Below are experts of layer 3 (counted from 0) of a mixture-of-experts language model. Rows are named router (the router's row for the expert), up (a neuron's input weights, with its number) and show model dimensions 0-191. Each number is 500 + 25 x the weight over its row's rms, rounded and kept within 0 to 999. Numbers have three digits each.
After each expert's rows: "gets" lists some tokens that make up at least twice as much of what it gets as of all text. This comes from a sample of Wikipedia text that the model never trained on. Tokens count by the router's weight.

# expert 12
router:509520505497507509485568511471485511543530473502501475476502511556510530533508498537514505511468526514503515473502515465519546466509484514506512499530537462457502527541552502478498519458545500498526480505474522435479500551442459443469524472503437506504509530491446518490538504498487525527505482492491516478497485531514499504510535476489542474493451507535506513505522525507506486483544521516490473481487511524513507472483468543483498512507512517539547558487510522499520517490510520485514544464509499480517470492512492502517520489520527544514511487510520521471528496467519507502
up0:480495495488486451494495501489538487499507512494497546474504448524507478513508511484466480542499493506480504489502508523514504501536500552539463501487492475526500460503476458476517511526533473443499532515496477538497443514457419498498495501499466433465446482512522490471491518511459503486499496479516475495481497529515505508513506473522498477458546507503476483501498537476491499489490513503464502505536486489492524484509510501452522500475538512540481498513475500482499516493508495549556501476500501462405482480497484493478527517523438489486479503499455517502500508471477498543
up1:545528503472412491513439513517484528506486509521501475467495489493490550502460486485509498533486453517496524504490455489495501466465502504502499485501476481486493484491512536496504517487441484441488482499497496476501487558477488457523519494507506476469528513499488511477541521503493482506489509508488498437505497516522495532498467510504470493458492490470506506508503480500443532498490507511473493495506531500490506514542436517485546505493506479514498491556481575519518514499504507487486553506525482513480503508527523515542521503483514506490506514533503586498523503439482479536
up2:505510521451502547429525532491478406507484476480500500490506474510507473503483545525515499502554506498504501497515503478514538521510523522461501498479527503493476519514501512520524499500500492513563493522487497515481513520521515503510463517460485511530515501535528494486497524533477520454509560551467488501497487524502496511497554474515466527462497523474572508504487457466553522502489485519461484534504518529460542483500509487512524483568507541472479458493505490500495521506493475465492519493500491483453502502506465535504504512497508540485513502488545515500503512525465508510
up3:469496484480482547519498518504523522521494512503521490471465457519482499520559505501458509480506477470484487478501572478530500491544503501505505482502510489505491577502500486464525495561489490494503439517514513473519503513516498517562477495486486510507519522498476450537511469499531467500496474505508509433435487509502545495516502513500472458451493510506500497515451494499511482453477501445497515503490500480487538450478530522492472479496530504517508461487506486544509506512506496466479509508528471502519484499520498554508499484498494516503502463503469499473503504486584469518
up4:484498489491470507513500494472533506491558466481516501499501534571448506490508493499521497521439494435552515507511502500547552526490506489489541534494492447500527496495479489450508498499505487462488493513527459501505489489501536497514488493495537498515529503511446505445504514528495501510515511542514555510525489481551493486494497524520506496424479462474532508487503547478493511485514505530524502480462525474497523464494485499505481534457459498461508531505498510518514468552502471502501486480529537506493489483533494529515497501498478440509528475480499502490517508444494512517
up5:520483491495519500509501479497491506484478502506481503495502521500506490496503479528475512491544499507477452500506522519517500556460540503472497522471487480516496514475517520538475481501504554519542489495498483505538509509453544493470519557489541455526475501502515492560471512506493578503466496504497453493495506440518476503539517454497509521503499485506445474524469488501497497500475512492507552489477492447557482485486508497513466460489408499508481491459496494501504484510498542524517530476514530538501530493494503502504493498505501497531469580530507502494480501528536494504
gets: "-", "–", "'", ".", "/", "+"

# expert 6
router:487527456486475521499534535467491524510494483548495522504515535530544515506543535527496544492513529553480446549481514513430477523507514534510491497532500521490524479546511495500494481477513503522484510503509479493437462495507529500509495532461495511510484522512470527493512473493455523538486495498492469483483498508484522545524502506494464467468456535486474472489512476512494519494524508548504514487463491477484517525511534544512479524510524504511536475539526484576522480508495512495556508468503494529518476492501467476556503464492529495483518476518497486514495519526501527458
up0:565476510503462535501476491440509545472503506537490490533493502455498480499513542495581497510528506505533508452523508501563517518519485503450485507526507460532497491490483510503545499522535499504498501530502510503500497501505495504486469498489501429488512484514461508535485485461440497505509495465499513509528495517523494496497528477470499484439478502512482504509495453494528521539500507496488527543460479533480498555491495520503504554476542487516511471496496499557507500525492514500515498480501554464507506538509487499472511534508495511506507497582499503486545506501506493502
up1:487504514451503500532526517512553499489498460499482486532502509501519497476516474515518483482529541483522526508508501464497490542492484482510478492494555499485529502521475524531488496495555440526481487467525504495480511528493556569492520524518499506481502496497500526489509482541524474506479528555565507482507518480461483459456519457517495510457510477510517509509503513509489508444532496515481462539498480487493513514538499494488488450536519457508465495476513501515504523490475445507453475497489504535509494503454466521447500501488458482498494534500475503508478507504499426485
up2:483467484471520492478493502514495530501498492555479519466480435502508476536519495544531517503548552483501510539505542482500446569496506497501493446505522503466498557498499520477516491517517498575472505479486535533514475494500494491503499480489522502443530514509508500486467547498459487555486507499504500491487469520493500497501500500500548510461524493486494495537488465501513502506490497495487503510444472535525498498476491501477522501497492483495511501508489486498497499543467468529492488494509500536509483541553511494519487502499500518500524508496476505523511470490394527438
up3:480491494505504535468482486507508520482507496494498498504481484503495488497502494505537535506514470532496500527489508521488502481486519501499482508546488546441483516471540521460509517498542474541533488457488502531540535497499499518485525522457510444433486526469439548448448510502468486477470493501434447544507501506502502479499534474514514453496496520485524508500497508472541443473507550519535524500489504495474513518476493508467485491505538496510468505504506496492494481478501489499419497519484521529489495493513512483483474510489553466477492532520494538494498511491503536547
up4:484493543502501563511517473454500502501506498498474473476466531483501497507556505574499468506505503542496532458458518547506478504503497517502499498500488519512489537504501475496472499525491502513493503466506502519487529461484505541463448505461497454545431502497471502528507441500523525514495484474499541514494501489510497500497571507488505489515467505488503499515511499498502515502498507473506482480504502433538511496493505464505485533476504562450495503524504460550465519535499520508502530479510527498499562495498492470501463518482504459511462474491438490475498509473525514505
up5:509474481518538501498501520491530559491519508483488499488485526505509508499457478509507483487498504506505517483503507459515496504494467465501483491507499546507548482494512454501462532521537507474515486541472488507489506514519482478475532543493526495523516461450518502472502495497482508500471499465540458448507553532504501478413495513502513504505485465539515492476499512513456524453465512526529500564443492476495483493509516502521522498459517490522505520510491489491481468497492499500500503493536560498504526481423510546501538476501454495478481501444478488502509520530558496517
gets: "| ", ": ", "- ", "– ", "= ", "; "

# expert 8
router:503482483488489511521564485499522502492494531482509463455550482496499529540471499540486488525503516492493507507489486451484504475541531456499461468479461502492484504468515495495502441500469474474497521505485540440492490481486488487490495525504477527453493546512478548524574500565528503482493468488530494507482542470535497488478562505494488528484495509483447487520539509450494519485486499482513471446493472517485510521487517527471495519494495494502502461498473549525514477483506509512519508518471490490497539511513472510516522497469543517499507516489503448458508490533475500474
up0:472497496505500509487510519482497470528483497492492477493497444514477531472511481479558537501536491532426529526496500582457456469518554492501486509523470469477520529485507532477505497514469534573514533476495527473517503509545495491489519531490485503536478492497499506450501460461523522503503492528509533526485512506501526451476497493490502491499485539499537473537503477529505458490499482500548510501464498496533512500471515505486523497502522480509459500522541506492495564508490502522491518526516498490529477501530513502484500458493516461451550487455517497494493486462475482500
up1:530501499505495477592511477506498500492495516524515549532534504505494478526493493483487497488507484479488502461513487502496507482441497538471469459505487545501475475513468489488508496504503475550495535491528490459510500501470518477445474490525506484531460500537566508492498469506573498531514499496499508444510498507503464500504486511497486506492454499493500491494481527502532497486469477468487523500473506467504505506485497464496511478493508426491479532503505515544564489552504493496467479490519466569508525500492541519493494516484531515467484477487439499490559508499504494496
up2:509498544488486519489489548419508529542502458520493542501503537501495511558508472530514522514464487519507503454487522522487489492499495544505512508517490506472498512496496452469527469520545497521471499474519552497494496471497513501482541478562509503528471502538499538467493487498530524500493463497509502468504494487513484507484502531483481542515486474536532499530505483474458442502490518473537485449537453528553532526508506509517494511479535486442449469495479498486488508485482515491494507485492526488466473464525532497498535498488524489457500493515523525506536480500467490466
up3:499474512489496505521501475470464498506506493496491492534503507540517524484505471487514524455515463516483523498540510445505503515501525478499547484503470489453498468490550491489496503482503510489509482458519486480557507522513511443501464514533486489504486557534462464515501506520538499501503459457520521526470514527501500481499500471475437453515519483515510510533520503579496495518523482501496501454496512508496477488498546460485519485519453526522503475497511562502493525504489466467495497497504518522502469533502535518504502469509532488507468525523459475551490507513439441526
up4:436488508491463474516500506535503497489515502552502472509477511485523474488501491556494484467500507476574495500461505514494544505552452460486507501508500495502476494506509482492518473501500545501471425496507515504475502513469461510552494491460494490474513502478452525458519509502500512486499501504515499503493483521472517489502504456554500501500495477486538499536465511519481464483508536514543507450498447500487497501500492542481456506524483501498517477471477490494456539515497509488534509532505547502478492505512484502488487446551477525497471479546459511517513494424516507496
up5:521524503487527539500487513510483525569523505494502520484500464480423524469506521498497483503488488505446515454587503496461505515504442537505491517466483482468490494539486478494464504499492528454448501497495467500513513492502491497541530465484482534499509510508503512526491465490492530506481476520501464552504504461512533508514463502490531534514448488503500506521516513508500526496449500538518497550504506499485487501509488547529475527500501495496539522543558479517501499510486513427479554492496519480459486515494504508479470489539489507499501507507494554486521501501529503491
gets: "in ", "on ", "at ", "In ", "as ", "to "

# expert 7
router:515487485503491494491527494497502547502498474505444458428505549509508513497511515505479507486500516496506540502440507498499550476499527476553486501512496477468491490513494477473477484480494466499461522476500479499476533546453474512483475515491477491475521501510473513526528504494489481539495525484493490500530473457521475558543537471507510508505507468472505493490463517460486526514476490545535486505470526465482491496514536499497483481420475458487489522481485522506492516532516506499468539476493462497511515490493520454542530502503497514482438524508497493519539458450501513452
up0:484488489476480510496516515526536507497482536500506503530513549509511512500546537502511488500475465501482504520554536499531445505549519504501502520478496474458491550491495479487499523503507475491550458541573468497495495532508480496533473458511513510518503484491501500504520506452508528468499487502469506492487452478502493494479477511497482469481497495432541477537505490551522500518485495505465484499491477482552509487500490486533527488500492503542496515531492574522500496463570504484477529483521465520500513492496473498506507494494470521485471503536541469484533505446518439516
up1:452485497522515497478510516499462524504487511499509444521479499497501500462547542507508535500499510428496501507472513529474500490498559468526500531500492500490493477471511533435519498442484498513496498523488481481498517478507520534472532462478506529501492508524492495541502486501501514501500517499543397501484498492499504508495546559492489497516516482535512486521481507481505495519520508528512495503473518476473503519496550496485480468502519500522542500508445494512530519475458492528577484562510497505539500475493498484452498525519499459506508489506573511509499528489496503509
up2:498499500513507517495551498515483495484488471479517487459490577466554489512505511499454498504494499494479511506412528499450543510552484518522522513484475516500488476501494509478504478503501501524534472487502556482477511492484477476447510500500504459481497451495503518513511503505496484497490496439529498517541474522486512479498503497542489524527543500492501500528517458571499476501503443518500497484518495501545531499541500474475510502525555513506434478506497536497502534488498474534506554464498494503540477501509485507498495514499510507441488500503530483501501510441527484498
up3:505486491514497490478499487451513521480510503452490514500502485472503515550469503490524492498492529491524503497506522477497501510537500540516538586492514426492495500499461431502498561500504505497529552485483501502538503510438507516513556531534499508572506566485501488504510510501501500485504501497549502518482488486499518519517500530493476537503468465441506499524486467467503472534516491502524500515510519519427497538510510500507525511472515496543500476472499474477532501505507510518501508490509500500537500566478464476506504502536522506527497475494492509503507563520494501513
up4:514481504532483498557492507499533472502463498506481508484563486504470507505500516500514505502469425474511500434512528539467519446511496545502546483485483534485500508501514507459493509470472534488483480499500491488486499521500532508480500520501489499458438503502492510487565504517531567528501485543508521490530483447557544509501504510546477504505528501500535510486486520490564508482496526527502487499504482482498496442478504524498475489483481454499502498501460505492500493471536522504494462504503533488529466492492517513473502506446510550489506535517504522501502451468515490488
up5:501499514564527481485490542468540456464520550501510445478551519485509495504494455505471503450478507491495470510525538500486520531450467502485479434509497518494504510507543484544518477472493537520499464440492515503501519464503507491504511503502566484485497466493518488492536508533495497515505502457507478537508492504485463499481542519491526522428470485478480495506498503500489484497505508475533476532470507485455524493493502490516498484507485524500499501505486444493462495554527505531492487486541500506542500526544495496533544523479508484502510506518495526478507487499524566485
gets: ") ", "\" ", "i ", "o ", "en ", "e "

# expert 9
router:477485497486488517497501488506504520526495551481486476502554499507502474483498495562497522515477521513485518474498485510476547527467482463521440516470506465468508511503461510517474506447497492502529487554470529505461487507479484467524494496481478543476500495532504481494563464531458509524516493480469488528492564505547535542489501491512531493516511496486497487465491487552459515542526476501550497432458461487488504476508492490470493482488512489486528495472474486515515496501514520482511467479484523473510528482550489497501495478529535512500518522536522477536538490472461534500
up0:481488447512494522499484530475506466498508490501524498489501532490519516485500505505501465519503473519509472466466554499462505518485450511476538520538509472522516521504499516502485497541538492487502539504492503484495555522491532504502509517501521500498477489503499513473500494472502503436498461502514495497554495560519440501500510545583498497506502502511541479491478494493493493512496479486488492566496510489532486495520456584499502495511496558487570478513475529507505507457480495480501514552490508541498501464528497504512501481505519503500454504511542520480500458443468507520
up1:523525513515496501504477516500546518457508483456500502466533501481526494509517518465525492511527513484510506517457478466500497447485501494479516504517550500502479505548500549537481485474498497494488503477468516528490493545500478452491495492466460543456500508538474496514488528523492496456489496496508509504508510532501488514508462500523514500440487559510557539513499490510536508532498486490500513488520495513504470458495463453532526512470485466510433510485507447478458491529490494559526481502507481562482485444470474462513499480529498552497499502520523509514536491490520472506
up2:523497495457541520489509571493469498472508512493496509463499455551459501519489495501481565506494536486499517440507493472469521477501500543504515500501485495503509519499512482488472497526495514508542453502500492489542498521502509556499457450500528500505485494496458523571468475499491501511549513499482557501500506458498503533493462524501479503509462500539520509502509536533479489470500504469541487502537510435507478494500494485496500490523534516496522505528500484522465484470464503498500531438474478500488485513517508500525472486498536506564493573530523502515498485519512501493
up3:506470523462509476501522545503501520505538497497497449496505505470562523522522495503512473515503548490502477530495491479511518479465452430483519497548498479466479512529485484487515542513498482539488498481512513478560491491505468512513503464490535540524485461481489520484482547487497498501526508498482516544478513525526503496515503473488516482509495538480568515520448527524461510494498512495488476491499499509557509469561495498457547509490506518522497519537477523493489497452521472509527516498476509480463509498493570475515491485505496477523514473489515534563487497500503548521
up4:507511476491496503513503531523506506491512461523505489502500448500451509523547497501509471452508498469519517501510500543500505479530508511489571487480493500510491499463519492507513494436483509445487504471487550446463482506502496487501486455499484514485519478545506473515541472521528501504516521507447515498508478511479490500508532511486505472498521502507549507495500486501501509501543484490513441497469519505462529473494528529418510552500554497516489503509501511512496497501469518500484562501490507464463515500462502482498477554514433486481489505461493482481453503462505528447
up5:472527515491544532437477484497466542507551500535496552501549500568498499487494501448533539453515491511487490543469504536497522518537501524494500514482513509507516493530469551522493510455462512524453443510510487497551446494510522498452508509465509496499486533460528501468504480491482484484493515487465486482533474503497457474489500476510495511494474513486501507502503521472504519502521467528537495484463497513501524490510505541493458502528491447518498540456498517485492519494469492501512490489484484508511491516500537555484501488526508503473481505531503495467482534442482512459
gets: "was ", "is ", "and ", "to ", "are ", "were "

# expert 4
router:478509507496481562485566489493515533498542536472507444516491495494507469500486511540550488455513474491521509469426502476483489465500516489504508495519501489496565532495532479512469503516539498498523465513501512451452477498504530536510498498488523532504484538512468509515532475500472499529519507471495460494515519532524483533523506466510486499477484504486516558509516506495510521527484506544520448512471483462495502508507496523499521530515477493483552493489549481524545529514514476501517533495520453455485497503525471470547534528483498510460483474534500464509509502524479506506
up0:492510526509505473498486508529478544501471498532501496512508521518542478486489470546481500499532539499492468542550497482506505476522492512494483484516510487498521489544547508497466555528485467507506494478481480471463513530490434496501538446500536489502502516485492468523491481507500474496476500500541520491500512475525491466541494509473500486524511502505549433481548499525490466518479501498502486538508514538495545529502462463488495487522474532518468541512471531515525484522510493544497554520467486500483506512418481512525498527526497561498508484480560470503496473473484509498
up1:524501485533473500510499525511504440448471506502530479508496504489513503501418501490514521491485553502502460515518504534471481496507525566506480452483506475480517502484479485485536483473479519502491500515498478498524505505503517515507503461529482433536512558482502498522520510505493554499497514474509497500555481496498494500483504544505499517516481502529498508495464487499500538508514503515494487509522530501492510483504515474499525561482482498544529434489573543515519487495489503584482526492454490506499488501503517463446512470512488508477502500498532548555494522501487516471
up2:530499478498512525519503559502520512520520528522515499478541480516506512506505475494437511464533532491501498500467500510504531541513502494495491513532491486539494532465542521485504498510501478513506490480509498514519491498510501516428503473510525507505498483542494498494531512485493439473505449466515497514492498503506433500464531527498518504504488490514518477485501495470538490484512488509493499443500507489469486494500499537503464548549546453478474480475526513481533459503549498442552459496474472509500544517521504451506529493574550482529468495472511536485496477501492494521
up3:505479480459516505538468492495531532483501453505507500491511530509535499507541498507478493502479531491503529485542517471501517500526558499502467456502472477508473485491510496541565492537517493553500469497549473446501500463485458521515500459487530471453461494510516526483481501516505465503438475510500494515494455492513511446493493493529497497506524477486524485507500491505503500497549468496512478481500485506492494468493508494493508494506434560497510551503491558500553515497514482517458468501479500561472541498524491532504478460489467494476500502501516498497490542513508451521
up4:517487469490514492561507497544475514491487531547474503515522451536510516518452504503535483430532502488496514520512500503467503484551505488497496505474450506484557448462496411469563467480501509502487500528524510498492562502489476522510499500503496497493502475482516514481499450459478504476498499499515482514473529502500501484501501527527502474497475482511521513510522524508464431485500500495500498484503471497498472487499505480497477517482535475453502501484521507530527502513490464481453532476465492470497459512550431492495531475500510469491512500536516497474470487491494475514
up5:519525476488501495514519529492524499492536453474510536491491457481493475470534502526500492505505512514486479469530518460489507500532495536508387500494467506507519449476514505509489525468499434464553494494512488521479490502516494510488521498493495499499502521501469515522436545517496538569507467512525479454528500523521520501530488498514478497498523505483461515497521490534446496513500456497497503480496527529500471491514497500517484488532502478520477504503506509481500496554493500497504493501501503536451462488523520504477509494499562457490528480509458495476556523434514501493
gets: "the ", "a ", "The ", "s ", "his ", "an "

# expert 2
router:469495499487446498514525509426511512515506510523498475460489534528487515473511520504490507516457539536511420519486509464470505476492510461511518474508525567464513508484524482462469520476531472532474499516481490492529502519490493462470520503495502501471498483511513536497486490472527502534572507488493483474502486511490479489503464547462511504502450483501499495493510541501448519507502517553482502493517488501489514467550544484508514472511462467480509530476492492533496534528469499543510544498476510511456513449488472512512523511491500561477464473489489505494530520510505504487
up0:495524496516403477488537530486485506495485509488459499465497535526459495557490523498452482515499527498503498491491516474522484503461548500489532474503464475529502499493520468509543531491515507540509477498490530481521534513520516546437488527470495495480467561491496501463490441527495513503501524485560498537489523490496506502499500512490507520517463471524487497461497514491506484487546509500493513476445477489524525489485505531474491495440483443497492523466488494514490490501425505474491506493479482493501508462512515511516498508514536525523476484491502566512494478481505530497
up1:523484489494489492477476491510530507502496469483479482511519539533495492547532506527478472503496504476491500517529515470514535501475464515522503492495447493474489499485461519523492450510470464505475514537524528503511493478478497498536507447485530525529489508475510496499486495506498521498414527476444455485503499497486520471475484479530471533447497462523525499522455542483460495458501506431538517499520482495529511498584494469510480518493485531517540485510521480512506524542499494496508517486503497452533521466529506500495515496483503488440527502490530501557534518508486499500
up2:500496500501484531548463508483488528429499526525511531522478527532489518521522505467482506472521530479499473502485493473500563473500500510449500527468424487514491501489466491508483490531540522490487471501513468468495505514493498520491499494495532499472547496537554502513476505520493473467530501515472501471502479578473484489505549492505474528483508501484502487558510496517501478542522462497516555504454478478501500513488493486508469491475502500457502448549454563468520480506498511516496493462499537497485498542505497492492477454468499482486505536506517520472501476500492518476
up3:477497485512499488526503500459524482500526489490499501499479492507504481493505496540499477452518464496498464506423473513521500548456502533488505495496512495510535483488504503468498476536539510485510493499547526473529532513459509457494543468471506504526482459459533507528506523468530534487475488491499527524508508423497495515492485508476493530495486494517437511481459507542511483526503489496497482451522517504469432460502499483472495483528523520501501513499514504474506502505483504496519471503502504514506466469472473495406486473522546511464462479499500477504506457532535548511
up4:516508521486493494479527507449501501509464476504521499497512501513542481512532483500501513509455501488475479478504503478558511529478504507507500477498512541452459502465497481449497483501495485501467487489514521521498523512485534521494446493489478526524466534519452532505519467500478513483501493435501526514541489519483514518493497441456500484513494497485498557462507540457488520471458465491552515499478500495566513536519502459510504524468501461501530401485496493521455498500498528474501480492495482499511446498494492481480520504522435514491525492503498477505473469498477490506
up5:489493523544468474514514497506498502466509481505486497498534509496504551489496499544476500550516488492492512480492550494547510495490554504494496494494514451487497501496477506500475443487503528507502489519475488502437502552497498500488501480519472507460449522524504485518560499499473525519517500488486510478501482509486499502492491469486537482496514458493487527503503477478515502490515400482486500503523501565563519499464516506526503516503532534466475515547442495523466499530479523515493529494557488468453545497496513508497483486483477483517479536496527496534557536529507495499
gets: "2", "1", "3", "5", "4", "0"

# expert 0
router:492498449474508521507511450508527531471504546511491454501532496522494493503530482505475493491524494492511505507453494480507540520535522512486505514466480505493529526496484457510514530473510513483517493520482516476501520482451481510510497508483448508473534550503485531487537533519462506502480484449499486536489526484509514550523485515500550521495488506487513512538531521511504559553503469526475456516493491493511481536538503517441510501467528548477526466490511533514498541503473470513528500493465500504520493488510498497547509514606547498492478481505518495480509475512479538492
up0:505485496519477434493489480514521506516484469468502510499502500469496516492501507541511568502482479488477487489509441526536493508534501498493504492467506500501488497521507456487503545554525482499561517537536505485486545514440501473542499520492504480528502505502537528488474477506497500515496532505494540475486488512480503600500458527491498481475506506485518528508454504480502494487531471492490504493494571526513452510487510507483500494471479505493482511514490498518495519496514464518500517586458498470506490505560521498457542508511522494502500504514533490444508515524513472527
up1:502517487493523505501528500497500479476523500494459475513460517498454524503503517497529473499518491546456534500509507518512533505546517508498504480499453521456497504497562501546500454520477485544477504497444492501502491508491517486492519502502498527499506493499498501505547493496476507551499454517537462492507517501517499504502477482454521495496512521464506487498511548465536499549557487504500501449500483493475480499509521474512417482497576469479509568473489518500463529488526495498486508566518485502499543462500497505499508508542476523516522485468522506446520508498502512545
up2:536478501455477501505537504510537530499498499485541503546510438456549512466506514510411525496463468511465469496506499516506493492522473546450504499526437489524509499498539517451498521479505505491525559499572498524457476497503503499539489518498511503485508521522464481539524461488515497502508492495486506488538500523515466461538459528501574546504521516487497500497513484504491520477496482498496505505473524479501500512467502467497552498466512550521535491510508506500492515498497491476515499532482500518495496466464494527477512477504483524540504529509485504509512467528523487493
up3:486490496473513500522499498504520515514494487460581461500506489489486486485476453478538479489498489484494498486491486519492490532538467515519510511464456554492530501494484513452493447473500480516513492549520494497497466501490474509505466485497553491526501491504426525514498501517527537463561507514540477505453536498495492506462466516493499458497520502597489488499518502490505452524507524482506481517500523517512485481522514533513509531520509495492511491515526473504504540494495459502504477479534508570491505524482545498478520489487511465508469486501544484477517494478501563501
up4:510502519481531467490521479501550523513488474549529535446500552495501458514502440509536518491496535528503485525511527505500479487500530478488491496514499511498513529572480459494519502502484507480477485514492496495506488499500503501511493486532515496482540507509495514478510501502502504487488505529437456502535499518446493512514500504485539491482536522471476506521449510501466546496546541482472535479547515519496490437506482511501530510483510498466488487477519525492527418487518533492524495540510525499503518498480483480485463501532597517522497505522535497449502508492504509512
up5:523503503506510516497514496509494492448535483498516530547514494525484510471493449453496494508547463497529471494502497487455522487512466477483477503509499494535493501475499495440498505507505525497419513498557443533513514534535528473521451500516490503504492543497446499522514516498463438479504548459495498522489490532481473547476499501491533504494498527497499520498506512477493507498515456488527507478462524502492493510488505494493541507504499480506501503500514460523507509490500500484492559479505525490485506524499421454471560569493496531497500496465500500500476483441504499507
gets: "\n", "\n\n", " ", ". ", "0 ", "1 "

# expert 5
router:463460462487500500506535470499516520514522538494518492502507531502535473515490480530482484535502514511529524491462521503505510524481509499510490474507487512480516493477476499514516499516496524516469490543510495495484488518476488473483506495482491557470508486535527558493511498493446504501489521482504499580500545498508556512521517495503493505454502464470473519508486507489482557545518543515556483441479505501496500502499501489484474451502510475473487504489513503555508519495496495501531484516448519428494544491523473496504479499489518504479442513529516413488484438494503509474
up0:535497556502447463508497479474497454508472449480513503471461485494519503471493474501528493496467513491513519511461504513478497495504504472511506479480468527556493504523503483485494500487503485507488473510495523504518497490519520506473505486522473477559433501553458512489504485545499499509502474528508506487566468501481496511537468463502513493451490493484491524519606495497522502560500506498545498499522505562500512460492515505512538466502498503504511511492508497511510501535526529474499507557522479494497515541469499489503499519479487498492497565497433515478495473512494477496
up1:493500470519548558532523507500555478494467497498502503512476537512528486512550468558492546511490522489462518518495490505547491505501482498479488478470499499487489487506524481492535499447482544470488516487513543482462505533499425499576459478535499498471484509534501498479484539490475512494505538493537514460500500541492501500499500549492493535483513519532455501537516477531524503476515507483498489471566464503440484520537500510497512475492505451473481523508504445516504513528517472474501489501460504517502486479528512528518510498523519506525503506460487478523488472506500506501
up2:498483505521538500559524500516504491500516517496493507497532508519468545499517494472485501497500477522468564455501498502533499527487490482511488508502499499465527485469514442516478508559531406515520494507522505507496459503476504482497487534462503479507500476527502538496531487500506494469514509541513531488500548466504429491498463501533528518490504535515549574513495496513538498495463499545458500498512490451493493484505498496504497506514495531523520501481460506445485544511502474496501547513528544484468508497504482486501507458515528457477515495561500496489509490491504476475
up3:473450496474495497505506484515527503505525505440520520477499421527508535521464518479532498519504496465499483443546501552477523472504500505484566483437503519483500486499505499469445503489467492506485499513503503541491505491488490496485499490492508511487504479533533489497498501484568510527488536500500517479543521515512506510470497491477500557485491488490486544523501484513484513495509519536480497494499479502502502490547513486510461500583498507476526533499527498496500522539513458532520446496513452517534488513470492494507542465498530495481515505479505542462423505515506498506
up4:473481525493487444491482487482491533480534492500525522491531461524502515488442522517514521505491498483495517447542469512468506484536499501497467529505506490475495511477466504491490498504499450473459501473482509495479485495495445478503523474490501498495549563461506498497506498501502514501496534549540520474487463505492513496460483509489447514505432482458497505542517436509503505459552442499500491516483493519511519474450500499486501473522514504500482503527489514466438532497477483498499496531494498558504539499517490497493500500501502510542493488526559430507520513490529522482
up5:497500502464490520489520496476475567538475488481508503484500489536526487451512525507484501484432495497512519524504477521483498529500503481499496496469530466505540506501515524541519546484490494484467490490539454500524509546476493555491504488564484485473495471488512525484471483497501484480500524499553503564473483513466480499500509487531436543507520508478430458500496511492501501478505507540472524502452529492501503513499535505495505502509484538499480475531501500481482539547494527480559496551491484498510515500466501511510500500494533480458435544485466502519519527486484493507
gets: "it ", "which ", "that ", "he ", "It ", "He "

# expert 13
router:524471469473499511500592484469489489498475475490508458510509487582528532508521460525472478518532496513493483466507497506510538474501502484520468470520464491452521518470523489483476477491501495506514521489505485463453466495512508457485523512493475528479481534512485527516545477509477541530486496489517432517530559504498556483474525496512512534519473542509484525525525494532489484509505503514487488492494465491505524472492551528494495523502491530473521521540507490539549504500518520488541526484480493516507494494534450522492520536465505535516508488533519490483503508530472517490
up0:543503464511503502461500502527507532502499474520499471442504522493540497499502481489512516490492486478494520498514476505485519492454501534502530490525519535497553463508502510479484487445435500518512450498467500489513492500474482531549503415506506489486472513518502478493492476500502490507433455490525514461488444488495527496487517517498502492513507483504544478496507503464510527519495504591555524487461499467535507488560518499491531501513474500480497545534491479482546500459490497491533463504495497502495500449529500467505501535509501537525493521473452493501505513500488503482
up1:502553508491495541499473545472491514461503505435516500495465475500510465510451537485512511552473509461509521504525517482465484499497512508549527459469473494437521500504530485501502501511480541500523502533508512479494495561476503476544498508512498463491507529488496493511431441513549485483504504467522473509450470524494512504514447492510505522508486504503500535513516493499510508488464468500531504477512498490487513451471499527564542536482471512450466517486470472490519492518498536505493510500507501471479559502501482500508502516470482447500495512473499464497473489502460504491
up2:509460490476510470563472498499492503482475458524497495459465513487494504494496469506508488498491472540485449518472494458445505462477500441465523487526516518476510496486493478472476505486463382510496494509492472536454496501498486498474527482505533471540501496511467499521508500475507501559480513479463495500505494471496516506513513507507464525491492487537483487470519488467479495500500512509491505452500496528528480528476476455528503498499493489508507507515501465501530501457494514503570480510543509512476537481498502506528512504453489501469473455515510565526488514546506501482
up3:498452485508493480522545455457512456495499505481457517485497499502523506495500501461465510455505512491480493503496489533471498460485542495511431487499524540504518533431429522506438494502502458442500560503501502517473481479513486522508536503513541494532509484515518543501498501514542480471501479524549564508470506496527493503497506502484493524514517503525480457478480498535446528488523515514509478473512488476504480516501489498455532519501488490498497497498508495450504490499509480477557526501534527502513498472478503497471517506521496512519477503483504526493432546499512481506
up4:529505519511579500480535496487476477553526472495516498504481508527509452487495481496498541477458513533504498494525519513463582477495523469506501473491487483500537528521468504495477503519510502516524507485468475477476528461499499483473470521489519540467534498536496499510492500474507489541510552464500542472463510499540503503485481523519555534494463497477516509509501525488505423499486502555505513493496518497456498463534544500475501496466507469488501459471501487523496461538497503523518504521528505483492501499519470450496469516489543472496517515469502491501525502494503571502
up5:491487472478498523514535492493514498508486477511513505466499490503498483484501506515508501526495440503503529450509552484475440495509434494466502531559478573468505505501487483508499526466501461505504489528499514480496549496493518500500496454504484527453495515498523521505519500493495488497474502507498460500466524488497483514497517550497500556505484515500490503497509426504480500497524508474542532559489509561463500518484489469476529498500497509498498510501487461444541539500488508536489568449513469498501510497539503475518531497502503474551486487498493509453533513499462456499
gets: "of ", "for ", "by ", "|", "with ", "to "